Weights of a small mixture-of-experts language model, trained from scratch on English Wikipedia.
Size: 9 layers, width 512, vocabulary 4320, 102M parameters.
Experts: 80 experts in each of 7 layers, 96 SwiGLU neurons an expert, 6 picks a token, a softmax router, a shared expert of 128 neurons.
Below are experts of layer 2 (counted from 0) of a mixture-of-experts language model. Rows are named router (the router's row for the expert), gate (a neuron's input weights, with its number), up (a neuron's input weights, with its number) and show model dimensions 256-383. Each number is 128 + 24 x the weight over its row's rms, rounded and kept within 0 to 255. Numbers have three digits each.
Before each expert's rows: a language model's description of what the expert responds to; "gets" lists some tokens that make up at least twice as much of what it gets as of all text. This comes from a sample of Wikipedia text that the model never trained on. Tokens count by the router's weight.

# expert 37
Description: The suffix ed, and less often ing, ated, ched, closing verbs and participles such as handed, switched, adjusted, bleeding.
gets: "ed", "ing", "ated", "ted", "es", "med"
router:093117142111154138107104100123131166123082109109093126114125103146136116140147090175150115125082114109163128117121111134168117125133115155130127158119156126174101137137125166128140131138144155146075129100135142160155133112135067127140143132151098114148105112120102132110143151130125112087120129132151154171149145146133138140110104181141095085184174111121147145116139098114158148115155
gate0:139134145109131122145132127124110128144133098156131108153138110139086151061108160131137120089179126143107112128109121147124139162125127146106168147105129143153124138119133113128107142111030164124127116116143123113138161115126150151116073145121097070111108184161135154127129158164116103119122108138106110137145099133114150142093116149138148145163129123145102119123105090148136129132151
up0:092115094070111107092138104139150100098098137117165108122140131126144163090148154137134107115131195139090114135147151158137109148127115141092103098133155146125138086134148133108125063163159134132133132085147134120126142092119160153141116156124138118154111116139132110138109137146143096147129136110157119144148115118142114117136184127128148137114138124123185097151117143100101133094129
gate1:152127095176134099154172130139149159112120133085139106125126157127137130101129135108107135148125145126129153122148126159124160145140122130142113117147127073108089111124143115103169127181099092148134117116118152120129090150112118084098140105132149113109137117102147131198146126109110094146106114122084101129110201135138148133121137123171064122134115112091177093125123144141142153117173
up1:176149118148135116138146087116118158116138143101125105118095095121119127114128161128117154138118150118133153123115125164157150143115113129121092166152127080096113128101133091110160118161119102124118132130136156125118118105170130097158117139137138122125141130102090101178121158103108104177121158110101110127118217141108157102103160116149072104140125103093160105135133148153132173148134
gate2:200156141147135133079140171184125097125101098114125132109084124118146143124141143142115123114147130136124109120119157128096126095140152128172132110096147139143081121101136134125167138098110119114141114093118199063138137086110141151147087109131134132158099128182128184112143148123152074140133122133186074132141162127099144152150094127114110110127131125136119114141169141165132101162101
up2:088142115120156119144151117100142078171141152147111124122149129121147106119093103116155152140125130112170154136149071127162160132161132138115112124165105125131166145176122132128092128151134142099115169162109105153128103147137125113072150179110100113090135149089132158134094093153107174151165111126114149131112116146158090148097122105096130136117120155174142124144114132109154147108121
gate3:101107091093157103166122112134153119068108117107130136161112085134158160106125117123079123078113136108148116137123148096177128107123128132098150100118144145105140161125111105140108070092153112111114125144133093147098127085162113126128155143128131156117136122098126109158142141126127143114136165141156106121135157114125116144121157116133137107141131118161142122152107153136141144130117
up3:133137157143151111110149149111161112135147114122088100123119151135105134104139107148125117139136156126072097123143132140127121116145118142184157122096112093201143153155137137133135108135149130187149129176128159170136110173113143117120126129130127116153137150167091137104103127146127152116156122130105167121111148139124123155165160113115143156147116159111128138137110142112114147134138
gate4:112128080106126123102141128129177143095144115078124135139129123127152166098106160124175133125135099136107056081148120097123141098108130137084172152096139144151151115130149119181082097128117123137143132142111132141130095123141150130128127138102117128126140124137134172141095144126106114155106121113153142083125138136098143120131107105123111147132130150135120149139132131140121121102110
up4:133168115099165115204116152164125165123117140146120143129159106132136156146131074137144132108147128127178151163140147101132133154127106126141136112127109127099109147096113142086100098116175141114144157095133187115118104144137106162093118127169143126190123120113113107102101139103148141156109079132090112123105096142127142137116191133094094131121126138106150125151127186101137154126115
gate5:130125088143110099139158129115133103120119124152108105137120144123073081132125084117087104131126091131186191117115133157129139099126145145066126151114135179094115140143124118144129127199123118097124125146135147163097112093159126114128131138098143113146106119117120158163099110117123146174100116104137102116111141099155098129146108158109089097133140148118085135166127112135096129174160
up5:144158179141139080110074108140106127117145120108139147134145114130164188149128140142163162153109128142099075122128120085106117148134150117159159135175123102149144147151138156125158099054115143139164133114115108099152137136120107152120143087180122129132159135133128110105138120120114112073132099157136124119134107142069128151134141113133178161105114143135131119093127143065181162100148
gate6:102157130128088129147072128174132117129132117140131110151135130114158130146170133131146100103127080147102134116140133127114116134158139147184147140128138118186131162140131134151178105128161077072118132139109126101141104114101146105101104115121145095120110109162106179109124068112119110123130131074100128154071167135117131141126106115139138170154094127121124136094129139160126138118102
up6:146086116153119140121175136120127090093104106093129138139140113119195085127101112138106141150139127117170172182120125121117142133131054133143150123125105135099119125104098138111171146148138154181091124105112135110160088086171162171120124144110130130138118136081093120176139124132138139157101094151102162139127117123164134134129159122143111112095162155096100131112150141096124138177096
gate7:159135141145102172093109142156120136107131135100155117122156125139129106116165141140141174107118140126115116134148102138130144102111170108079112118154147117133098124071128153123129135106141140105146146164139145149111118165119145106147184117116133101127113143163142128119134114124130132104123111109156133125139136146092121151153117136119107133124122133119149148154101121119152126112158
up7:139127152127077168141127112152118108135141144141168119119116137156096160122147144136153162095109117109063133134136123134145138134106164145096131134151142106133108113096148156109116098079123147102161159118159137153129120156123120162117144086133133132146103150121127129138163167129114119088140122150153114094134133149072166167139171124114092118109121151082188157145076137101110152171151
gate8:158145134147138097103096130122122093147117141124161157136131126126146162095128136140128109140116145118153140141129098117140139066142102137116102106102130132126127078179138138118106095132147155157161112142148150107085146131096134094104124124119112125147142146099139109114124145149145118107159121140169160084129154131125081102130088117179165133143125135153121120154157171095129161139133
up8:119079121137111155149126121134123110127092138094132143127144119118163124206114126121127169126119103113149121143134125136105110163124175074143136140139141109170133143103130099198122169133072129112150157111117122102112120153146106119136132135071162109130147131154117131110125102137136143164109119122151120126116128132068155115085135127136102153135099120116124107128114129123130125139133
gate9:184129186151127142146166132118138156149133131124093091106112151140141103151122123136154158102114176133153157137119138128104130126093151127119119122124136117149143115092142163071146133113106088103098112141130111152128115155161109126129183118117126136167111168086119117135129133153133160140131109155126087127141149126102184131120161120196127071120118132114146136130193153114100152195143
up9:100087067069107136126127099140142110064125127132095135126165121128112090096086125126125128159145113121155158105162114111107136126134131107124160113142123168107184185114141153140102100138132141125146157109115137116130126182126146124153149092132134122126149076100136134146118127129139094146097130123143116138118132117175068157160124153104156142113125159129143102115122119085139118074141
gate10:114131101097110123119131099142130166151135112133104138148134153127158128058113103110153114197128096108110123125093114149142108138102084096135151126143125110130129147129107179091122100139150138141123135159155114115118133176146125129143104135158126151101134092127117114125140167130121133125121089128152110137121126112153130110121093120128098116146139137083132131116191113142111114121136
up10:114096082135139101128147145088137135150123129141124123140150154145139162146135095112176162128125150136117071115144143085117142121139140099160134089111124082120121150164125157133115109162095120155066136136122092135167095105108148131149132147125129136121124111107155147183141128139122164136122116122137128122097158132104160112135095125145141162132125103105140125145150122150137128121126
gate11:109141144137098141155139117117096092081126112167170115170177128111069128182096126134123152096111112104193115104167143105126114166155115125109100128152125109116128149141108139163123122089111096101137159119108100079190148137119084131147138120177115157136155154136148096143164177121154126119100153153121122125127129132093150136110108130131090117136110111115124127099133129102169138097126
up11:125098103111165062092121147167155171175132123101104152114103108157175132072136136111115095186123161147090162120078116163136110076115124137132151159139137120133108118120153108097129122144133157174113136144149126122091112098168148123118091147083132105120115098114118138135081075135108163136141100117108128126143084109189096112116172146139168158126122146130085127153126119124110115128132
gate12:131140131128183087172087133114106130135140135131111153123137129132163150158110114116127136122107138137104161121103123146117105134141120136130122140101121134151184100088136094105126120160122149171103099120127143136113153126113124176110167103128138094173131172122143121118140114112120038112114105127087104136159118115143120143111063130121097143119136141129083156120126107147123125150128
up12:129132129118137124141122131135119144128123180130110105133126131136114146151149129145096101103132128106157153153121145129133135119106153158205142116155136106127115159144132131158110092114139136132133116127131107165119137144127095114113122139119129163151134118168134141171131118154117088116147164127164128100123167123081111131145168137169091094136116104134108134145158094094148119138149
gate13:168121103119126150176105166110085121126121136146119131111110135129116117110128115157141141148116145120149141134121075117116150122118124154131119083118142128094158063152106102162116086141115122132142110118137123110135103124148144132150137141094130124140155118138142148146134140120160104150110154132136101090139109139111113183163128131124103143129130114103171112124114120132135116152180
up13:118105085141108146115138163119111138101141123162161117133141139103136169135104096127173099196149101140125158184120124081125135116147125121124078098098138107116166088128126119119110096129107122128132103116132132135180099138099155115117152113087126142154119110191157134164148130149150148120131138132142131119144129135163090146125102130132117131139149100072112118145145120181140167126120
gate14:144159140130156092139143135110109153153101100082109117116111108130164157151131114115129093070155100142096143083087134128130142092106115121149143134117134097107150098149123109166103130167096114117136108140143125127120043131139139126106104148108121094147101133107140155172147093143119116112104129087139138130115148115131158135187101127105140084146129114080110111126205113147174111128117
up14:085132136135109174137121124102161116125140155165158120136100146131129137140110107143091147181128163119085135151131144147115111133114154120144095133129127115174127161115117106128098144121132115079111128126132086191155104115122123128126170128124131134093122111152138146085061133132145154123136117148147132123128103124126154142081168117153149181101136177134153131151064158117100149131139
gate15:135108127105136070162148129146138130102081106154141115133159146125089166112123164142127101156145081132117166073166148113146139119144107161145116122129103114102114127172140087157137112148117126123098138144116079108146090200144135124162118138130137118145143141142083148134133155137125165088131117143168127130119119128136132125122122130145103119128107103078146118131115109145099147097151
up15:121150149106109153083095135127121116103182134120130125123156095113144100144129127147123127098093107119125111174070143129116095140115116087090131149114136153104106113086112163116118097114124111118156122138146135128134154081126139144113133112126117131100120134126121089105105095104131103165084154128114127150185121088156117158098128129136123133124151134156090119153155134106132127158139
gate16:140175172138116150131129101112117100103127115128158120132146115155094129145162127121131195107163141113077114063133141182172141147127098128171103128144119141089115091136120131076131120112162111124112166143136127092118181105120116128112143086110096136108127135148128139132148114119109120110118090114130131134148130116146127169194121115099134147151133123148132093109127131138141097136103
up16:160111158119152174133091157153137155132147134127122123106141130148155075125132100138090139145138100138105133154086105146129105180125103166129167168094119120106158126119124136140131156175120143151134128117139113176145131117097141120129111134134124127121130117177125129178139129111119098133123150125155117125113131130125127123137122116133161119103125126134180100110126125072081130113089
gate17:084142081172113117146117160082101134158141137148153142121152155141093130110124124132110145121098119128098194089120127138131089103120119120136116166123143100118119060176133136112152114167145141085140152123124105112100116135109134111136128102113133120105111131125120110102134160119137127120108133157136129134147105123153123141173089134160173140110118137119098127137116129116083112104111
up17:082110104146098130097112131100098131172152125109135141108132140142125172113125141116138128132074125115107161153125129149131109122124135100141127150125138125103160093185147111108157141183160175152134132075144119131125162161111165097159103130096128115127129141073115105091130162118134129102122101150137149124159118132101149167165102134133160119121124125081158120155134117134129106080124
gate18:130136130140072105080113111109116129150154124097164133138137131148163135151132108111067150151116065107155108130129143108118131152128118115136098081156089119070150122117123091103157107136121172137153124129101127127113102174131136123123135116165122134093102096115145119106099132133137116123127094154197153139097110154169141121113151131168180099111132114088140107124149126154107130107111
up18:122148163186136116124124103126107147139125122137165142106146130132132155166129112129101121135120117134124083090141125126114108107154154104100102132155151133085130159132143098091116094140122102125139089105110163115133129184113153133133096120142107100149111132086139139092135143119138095140132098132108144120108047123138135100108127143127114115135124100084122100087106120128120119094111
gate19:147126145098151135132150154115126121117143097120084124133096127126072151135149133111137135164147109151103107110145105185155110121136112082151166157151152132135145128149137136091136109122106112129162122148136112116150095159154127146110146110122138137136118134141122134111111136103130106160141166137094126116131120115120120134142214121160148134107136156122107141159119145139115142121108
up19:133121154106098098125085148145117119119140119135132115110094137112124105144112189113140124113142135127135131199115119131137108097121101150129132131108129090107149136168120077119122144104177158175129141141134058141126105106135148106136137125094122133107119133115143109108127111132107102124144129117140157135146096118133116108106155131108163101140142109161112140081128094130158128180115
gate20:110160142155098128096137136161132101150101100143125112114088133151130109137135117112117184084112153119119127089144132102106139140104154136129142111102132187097099120122136171118131104131140105131136089136143110094120115187147129161128141134134109141115115107115158117122124172109133152105133157127156122139116137137127115088088160151112132110145120144119110105111165188149153162146108
up20:098119138130136153141138115124149130098134120109117123130117127132145146121113117135175085096139045156119114127134138094150135092144125128137111116180110093104145098145140161143138166101126163117141163107090182116135117099105109129186145126135110109173115150146090139104110125137148097167142116114101138106116143131122122179167080126101123145135099120103130151179100071145172113107124
gate21:136138103146140173124144133121121134121109188147153142130154111113130144109088126127158130130120097135157115116149135156146118150157096110146119078162141129126110159113131131100157157037106106160161123174102126110114164119118147150109126105127105157126134145059148176145151119145146136138160126156113131147126117141161095124110102118152155137127121164152132122130164144118120118123116
up21:120129126100106157110095129156110152139117181168179147095132112111112139142106122119149120091120114144161092150159122173150124158138113138123157113157129161141152128127143129109127118086105077176161123125115104113144114117108133160099083118095103149132116134127155136146166148155143067161123113148067146130145104119138150105113107098121120137125131136138106101099147119122113159114143
gate22:153171123172131111131150177148129109116137158144148127112132116139142113169145132115151117132124157135106135155120099194166111116120146165135105133083138105136111081100124107127156101136144100158098103099118121117184142121120148106140107142158074111139141133111153149144138138144132140090087078160140103102149105138124118137142171133137147107128113115109114108091115176122079129164143
up22:176165125120113137145110140150081115119124142157116112088101109135154128122130114139044100113117126111145151137106113107127126127140113141175120158123134147156108106092110127079148131113147159140123099115108124149095112125098115197088114183124150148124125097124137143109092137172135175112142130179145070152127120151118105096112146113151166106096117146160107088080145172135116129123113
gate23:141124171100104172172132103141116137154132122140115136126124123119120160141137134122117133090159096111125150132117137158152116132135115130083141124118140128141121073103121156128136166179109092136165110128109148105157151150104123116134147144104107123127124127139176141130131106104123162142136189179084141146121149131125147129127128122129161115135111136115140150120115137125142134126118
up23:138128192122146114145126148129111142133123105099097133129140114136123161100131113114108109098144124149128094131098135138107123098134139103084141114146129128154160099152111165184150140163100119093141108115113175144158098194131123094148135137079138124141127094159174158083123121136139075123140152178130127139144106133127098110153172134147122152126102155115132125136138113145158128119129
gate24:152095142120118131169128119135092145134145155156138162138130091104141139157131137115129139111159137124138157143137105141147120114162176121115108138154128120087097110125133103143100117137066121129131143098132139172078124103146159106106135094144166096099182096099116117145164119131134102124114147162152140092117145173116130150113115102110155132118095141111156116112087166105121132121105
up24:137107129116138114188142120125115139126165134138114159126128100114139131128108132116142081104137161131110104082185105127143152091145164139149165095129122069119105131135088117164103093124091149130148131096143152127075114105125150105120139096172140126120139109119126074163127086126116137098062174146145142102101118129140143121105111145140141118115112126115145114094106141135133135106132
gate25:090095111099118131071150116118151148123094141161129175109129142125113151127075143139116110112088160146116124164128129128121094100085124109137147119101121130124140117086139145138118161137117155111151177103083148139161127101133106119142176080108144127144127127117152128121141110129171113147148170097133137117142103139161086136099111106138143133138128175162115100122139096142094166120151
up25:096095144126145109136167110146118116139138092140127155107115123132108174132114175124141135092122153142112106191155132142151131111094166118113162138109099126131113121101126142133152153139111119137146162126143125122176147145111119118135146114142151147130125121136137129104140067135129131148162168100137146129130110151129107151092094128129149136185127139147100122141140085150136147116147
gate26:125165132097136132164138093114095133147079092089109124138135100132109104112110137120089185143136126118165116124135089176139121129110136148101130163158145153091116124120109144110125123102165144096138121138133148149141177155131128119115110130160149145105146120098116130132140131122131081125118126113119146096118111135145123126153137132165179089136135117115110170134128147094107132146140
up26:121122110100141156133109145133165124105144141155147133124147120106095112148135128133132082108123112143124150114105147162132113143144131106135119149126109148143091125140124126155112135182090107142111159125116106067125064100106101105139135128130152107122102164164142162090081098149146134123136094128125148140139126114128154100120102136099117137108116126134104106130178096130136127065121
gate27:121142095126141154131116130112161135138164150170092158116095120116098135149128134145098131168118159156109119076115126060117130139121149152085113172090133146139113082053134113137129137078142118152131129134106128117121118201148103102142214124118115126088127117142174137123168142135125150138112116138131135126126133109155126095130163119081123144143157114127164152133123163100117109124132
up27:101151105109155161117171151112201107115139156148131167119127141162069143142119139129130142139129162144100112127128111083103143166135170157134119139089131132155122130087155101158148110104146131134108164150125135128084129191153101106133191136139103138116138110139200125117107136133119163122131128126134128116114133128081136106140174126091133146136131134158183171142101123075112105101146
gate28:123157129115146097157122130117130139119149113134148121154126116112144108143136124129097135145133114135157149097117119132123105109136116122109130128134123138117137144152132163144113115120099075153128150161136121142103081166170128140120098146132138138145112105120137102166120126116129116123099107135118127149102094101132105136139161127200176134115119118080166118115137160119158141131140
up28:125114142168149132138114141152129175135091145100167161110143150136104169073130122116127068106118094112092119120131119157169166130104152145108123156113126130113123059070131132148132127112193131135127128169109138110143162095103127116117142119128166110124143139141148169114104136133145115157137155155153110103120144137071132111116150099089123144133126172104124137119112137149107110135116
gate29:128092097094149089168110114145126163138114126126166139100146118110112166136163121115158130098104110140171131173121109189157134078128111143154154136110120150118158126128135119162131138157131122127099161108124101119117100086158146098151152140129118129137135114099168104106131111149131104161133105128095128126148123143114154161102086126103105147132114110138149129110178146135130173164164
up29:138113157110112126129117148146129128117111110167170137144131119130105132088109123130091106085139142146120080160135130092146159120139180139128161112133140143113122139096103139123127162133116164155140101127119148123124102104086128165113149138137142109135123123163150109104089117112134129095113126145161173124121162113098141106120100126101152079140144105148147109155126094120158132109127
gate30:157140096137118137130119126125087060149125125175154134152125157119109168056146101117120155170131150124160148104112130118091102126154119100149153117132145146160119096124128148126120094191075085125117120100154149124081118120122153120095098135105132142118111127157102123148117116124129141140150095114134136118117145143120129135111119108112110085117120110158107142154156130126142125131126
up30:132142142131162090119136109095113150151102150125142128135147122135108150157097110131065162171151130141164103156148152126150130117142146102127109108132126187163117173107105100151139127140115094128100114101155140147133121105164156102102129147101139164127109130130168104117139095099115147116107121138104140123122152128148107121132088140097118057124107098159102126107111097144126115132092
gate31:110098099134159135177138118154139148095113107094143109158166156127092154122148150135126131133182089144099139146143135193151133149145139149145093103147134131155139121119149123133122146131105134114128127119102103107160121120162103155130092110169114126163146103116118142122089167117153151154127135123153116125186180134112108162102150094178117155127108115120186154107154136146126170135151
up31:118145124146112096162113117071128108130134146144151118119142111149131106153134078123192158136102146124155088118153121093113133075127133124133100145110146119158137080152119108135126102087125111110100102167139086116107146111101145086120124161106156129142120146106124118169121119155092117106157132080103165137101089111168098113124074130052091119152124128143141104130171103095149103132104
gate32:151115166128180148140141103167142119174103156160221121132150144120146072167081151112143170153131056143154116153087122133144103102135153110126151156124129144132171151144132147126126132141110086112136119128126060154112131134108099105114107131128121125142114149079171135118112128130114129115112146125121117118156162126089120137139163125119124161122140135112132159161132116133124132154113
up32:158147127139157115158105136099170133194125141052103135122118148149137129132133142133141118159112118151136090175129113137125136134127138107132143112144140075158096178124167101103134155121110142128119125167096116165171142123140078106143160110145117119132145128102105115147134166093094097147152123118118125126114119141103115140124089134149133099108118134130106121089081110128086121125128
gate33:211111148122143069155133157098115131144097126164112126143149098163122111109119119097093108161106131113201074111106134071137115132096131148081142126130112135137151167094122116124129143126068131120136142119121094148166120111117152144098121129145098126127156118120133122105130126133103127131098134120108121135091120148131136098160087141095156126125142122093140098134136114126132130135132
up33:057142109069168146105104104167186139111154134120149141121141148116124154130151146150132124118132076131085155129123142178133118143132138114181101174137136137121138132111137083142119110109142132160141111103140128099033148176148090121128135150113135134135126121140114121179105115144140152095132097123156144133137134112167151161112145124181088092119138111124098161129160125126153123112123
gate34:129103147107141095098133126162096091125121131129149117114148138124137126132088177153176141163149127118130122157147126178106135169136171156158109141110098136156149067106121130092108095150135137158097137080103141124184167165079136111130136133136102134128143153118113159119120106111124122129103127135149107139125149139129170101124104132124155096142143162147174148100154150155107125127129
up34:132099133151121172151147135106102122153150152140135175153098128138081121154144138118196118097117137128085116095129125142121129100138108127107121162123142160106152096122158138121141147156103137124152133128153120136067070166181141137131119135093158130123118119113129119172139146119137125126111107151149157113103111116147169129124145131136134104127129110128152151143150107132132112157106
gate35:124116177119123130141150057133091104159135095150140150158077115124102093140138148126102101144103141122160123124124133107131120163125090160111151138087122131111123111096115116150160125159140128089133084169128158168187151174125119126139121161130099100106138146093114142129171114121121126102170152098166103151150112145119157120149144110087139103140119137110092155115100137124154112130142
up35:112143169101142149143140103156146133150107100136126162140108139134067092142148096111077124090139167154142091115137106140122123131105147133149150091109134154132106159106126177166176151161132142136119117089144131128155177093146118144146154116172140134113110138124175131163157120142112107147161104098116117142130140141161139154155108137093135125124127119129133135138110162091136088118136
gate36:139114117155116136172119113148133109147087116069129124110148150112164149081126099109105135219119150165151107166190149108147136173114123117142120113124115144140134080134113106087109127093085127120131115112139107093097182120115131146097139129158151159143124118159168146135140130121119144139160121128166116137169119133155098113150145129108152102141132124105111090148190106141094161139165
up36:110130124114134107165155088095097129143084128118145144152133164110110085114133143111143129131123149139137138130166110107149154182133165154160091094127127133159121101101141095090086105108079142097118130139157099148155118135134130122096092126156125166093136104166172135152140183131139128133173133149173122118156192141089125105124139119125146140159131094106152103158151127090141118131118
gate37:124145145136164121149110154160112131121116125106119122116129109148094139096104115149106153144141135130154105081158115118120159118143085144122145132138117156077127073107129115108100085121163065130128116097119137128114116113135146112079123134119115117127136156179141084151111141159120124138152159139129120110143158140119119129135135128109097152142128159129158131109138152144120113125116
up37:154114086148129111142162116134151138139142131147119121118133122136149103162140133117110097092132074137119160091153130184114149169131190114103099124136138092132137096156147156153176133129115180116133109131114138127115141136107086103176139132150113119130121087113156153131181134124163110111112107185148110143141111119134133101066175112167139097126125126111161105101080131135116162109144
gate38:122146172138102161092153135119121133119116126128114126135112134131143120137139130119102135106146144125050079092109141143169166079111151135129100122115147124136123125099143132143110149101140099123099159105124145103109119110131140114149158148110169128136123138158124136065088120123148140139164150117147143151130139111085091091126118105156097084116115133095163137090152146147159111111108
up38:157130115119124135082121126136125118118105156098081122142152128120140088147114116127181121096136157125176162153156106048119136163120164116104103093136117088143128128124084076178145122121130176117129089116122142136119126099118145128133145112139128121112108124122079153116140146145131076118126133155103120097128156113151143161161112137168149107157137113140112102143114114112144092153150
gate39:160112101132142119152094119123140132147135114133124138104141138141129075085128107113117115151138129133124127093126137116137148109101121125141130155128150088125151112120148138127110079171161150134105167133151111163051087126175105114120148114121113163129166119086136111123083151123118104104103215133132115098090185124129156129103146113138133060143131124145118157132151107169115150158180
up39:125139132142111122095119151131115132103105147115136117137132120147139144143139121124170142129133118147120129156133160136094102136136143151129111100145117161090138127147112124089150123090118118168138089134120148121201151140118123114138103166149148104121128126170095137140137129107108152155128049109103140127160067143164093150164117135098163147120122144131144120101114163106111126067102
gate40:128162135083096105129110139138133139092142101064121130101161103137128150089152167132117091107127138147101116142107118153126132110107135130158128111102130112148136128132111154153156111119124111129115147125113146154189132110150091128149117111126155141125109125108152124150112134124119121126143154097168111129135205137108129110115169121183121143122142145126123147113125157162144147132173
up40:109137155113120060101142091122162157159108152092118132133181106127167140115107109118123130108123152163120113166130168159134101139116141116133097140139116084111140136130119110158134093133138119132147126114134124133157156081119087069127148122146166115126146120079147101116156111135130110130137101126147124117112119141141130131094163118087097075135135187147142104116097133112117122145126
gate41:109106132116104152127118125144127099128143102164125141168157127113075145123080101131145105135131165145120171164181113080087156193130136118115088094140131153145114092106124134122103134109127134125102091131147081130141132136098151173105191128156155091138120091144111123102131079127118107099124086140105143147116130124102146078122102123095137124107119152142120141111125152141129141123153
up41:134128159145103147157112123143103122140119112101130124144109129137133080143131118132120142111121149143144208119100114087094153114146144128115095146134131149142123112075119119121076120126136132112115135081145114127150143073107135098106160136138115107163120115134109154160119141116108096144149108141104121142157127130119151139079118113106138149105119137128081128120136177099130151136118
gate42:178108165122114123150136079159146133107108124113147101122127118133104085118124147116103115141119155135190138159150124099101153145131152143069148134146146148115109116171164125144153122143112140139092118129134113155168144159132123122120118164146071130128126154139102138156148114119136167096122186098175119107126118126118116096119143137120142087143122131140088130119048123083111146104154
up42:136133163085122100114100113124126090140157117127124092105131119132084102130108120142147156144145106126192129190161121144135147143140132145122135157113138165146123119194157117165112110145133099145128129153105160111126135214158115145133167108136109131110121153106108167194128152106128161160098129149138129112115152129085107134090127155096107128153138128094138142112114152132116172115135
gate43:166114154118133116103084112118141134121153163107114149112147118129155102069128112132077179104105132138134134163169126117129121179136139124127149119127108121135159115139121067095131095118156120164154123103101105139108117128097136134108129113165173161136111144129103106114120112146115114134120162144102095151157104123140063139116095124161183129111129097174141109112156143083130116134084
up43:117080164093175118123120140115123127119162136095124176135136153139134131117153179131124123134144173105100133155146118155121125141129163110138145137145159101165144138079135091132126125124118150103125156125105112166135113138131151105145111138146153108131145142119138103085120120166115109092116162122147131118114124118058140121099085100128107137147147111174165126143175095123131108137134
gate44:130133089094159096111102162126143117098143121124116126120104121122120121119132137135139137085146152115067126109152118112135119119133130132189178181132109127128135127109102105130162141106093147113118138148138178110116122133129121150111089134101126133098145098104128148115116111154115145115134161066166146121144077110154150116123139129155143144151124114108101153125134076123134153141143
up44:116128144146090153131122109168098090121129137128143142118151131128136202089125124128118092125111107134096105129144138141151160164123125081086094055116121135139111096139129081122119100111140101143135131103115087131115124119116149094123137138156159130167137100162143097139134091114135096113159118151118114145110142143157107135145096125092113102098134137123130114155123137135134109098124
gate45:170104185109158141159065115137106154152114144131143149137159144129092133142160165129107094146115080146088107060073110164107107153100122123147148150131141117105142101147125161122145110110117156139132084157137128087076122163126126137145134145098101113125143105164157124152125125094140048099144098121133133128135119121110130097129122138120144147130117078129109112143092111145144060129125
up45:100151060135097144161147159140116089136115146159082144146084146126149112142100142145165133105105173119172157170149124118133147096135134154148123088142148151118172144090128141173154130130131122126135156109122088123132144084132130163111104133149162133095131132129103139098109150142106133153131143144171136110123149127179168125107155126131095137122133146138141112104115142100090164133119
gate46:166138122182134149131087117181090123156134135193142153120111170129129157142148178121144075170135127111125137079132120127126119123096153139136107140101119153125121135129186108144119156119122159120119123095140094112125123147068113125154101114133131116184147124082114136082117185127127120130127176109108106144110143147085085083144123135115128125110129103119125156096136128098154103118133
up46:168138165156105131129109106173086168133090112121138150142122174139165163087147120113119140127164155106115110137157120106143110109127147147141121120101159164161079131119148111144128179126104127100132120109131133114075125049172120098143114125132170123165122108098120131114127149101118133155100188144119111113117194132051107121140087126175114096161123085089118138119159123145139148142122
gate47:153126151187096144111134118147147117124123113146098108141136131103097093127124123132166156170151107137105137119099126102158135111146130130107106164120128106129168097162100127151171112141130184158133115110112178146121104118129136130161078090137107121083135128122093183149102095118138088117101135134151145143134175123174123144128120141141138129129139151109135083140146130141155136118110
up47:157133066102171120154133131122141140128141115093121136119085138155137151129137134116113092109104133123177132168143119117088115158123135142145130085148136132119113161131132104128123124078103076088141134157130107082190118131129139121087155170133134139187142102130134084129150135154099151139132146097071107103108100123118146147114145123091103189137118123133142159157105090133102115135129
gate48:120089178112129144156111098130162089123152104096110123124137143136133113149128146127136145142103158138110116126114120186141092138119146126152115099106117141154140069162112102133124141132151124162155132102109093146121113134175141093133150112189138121113099106107120137160102097162139127162119102119123133153128164112149147138142150146157129104137133114136157155133148140124146127169179
up48:131153105094130112133145153135129158111131166144149164094153118125122110141158134133191128120150084094128101171119092053124133146139137126104120147138106132099117146104126125142099119088149103124137122095110152136146106140095114150127142150070133137159150129148113120112123146117109091090127169139120099101107190123134128103113106134119122156117134100059174138148087101143109132109104
gate49:102099113132150124174165130161152164113106115145148128126183075155145150160173148111131115123139102108118147135126155126120132120125146141146134112129166144156111133120136123188116088089099142167123152121118095124185158123136114123183160140164087132083108140148136134089113142124132120138114173112158134117133160091076114103087116130183128166144111133140149135096129121158146119143163
up49:120150166113121148128162109118148112152116130074115118121183090164128147113115124125098177106126124137104103127126124176132157161126138141150158146131145110123135119137125122114157112127133097128127178121107129115171107110169127095145143144126108174121119125058159133153123126153136104126107141143178143136123141122136121173120105111137174050142127162165109125095183127117135106158100
gate50:159182127178121072199121144135108126155140151186116157130154110141100138177125141133066143141129148139168132099121121154142092138118143151149164187128153123149085115128125110109127165133107139125114115124107132111106115138127141150089144124123140142134138113085127120150143110117137160159134125120065097121153148138155104109135144139109127132118132132135117078131128137154121109101113
up50:125110153132111181076134139149090117162150115102127091101083131122173144101139146132130093100115123098104111143120160105113175136142119114093090113116113155110103092094135104147126127119156162143147153129131119150153128134146152132146099167079108110101104131156104110141095104160136087090110143151121188139131121116118172147148096133163111147133131151122068174110139122124112112157137
gate51:144132134096136154149107115125123135148133158094102157164137115118125127094135141122098116136126137175087161173112123204142139123157092121078154119155131136150096154105157110157166122114130179115142085139140144175091130186117096120077124120113107153129129134103154145103136122135123094123137156124106130118127099137133094135115123148112158100138127114129157147111124106072070131123152
up51:134108154191140113114127142129152101127149126101152127115153124134122152144137115127104146085150091090154133126128128096114130162126156079117121102157105108120146108150092103159127178142148131127130161138118138100114167130159138100177112171117136095101131124154134088100117123147138163127153107134158136131122152122131189142128115102149114147103122143163145077162114128146143102128140
gate52:123142139103154154094108210100122127129130112128094174121144140142163143135117138107144108100097091112147166169138122124160144127099138116134131153153107147135110168134134174085181137125143120162151128136118126125064119170112135156121114123200141128159118131102129128135157117115119114113110062146165118130094147099115095089109133142110187113111138137128123133107142093109146151128110
up52:102150116115098137097124154097120124146097124126102124115126132135126099156152120120107070171116096142145169178136133127135136111157099097130126156124091063118149130114125124120142115095147122110138182132098101134120164188137143176152132102143131102166120148055126152127160147101147153144128107141130129132137167110101092118125150101094077114136129129117140142119172101114136142128119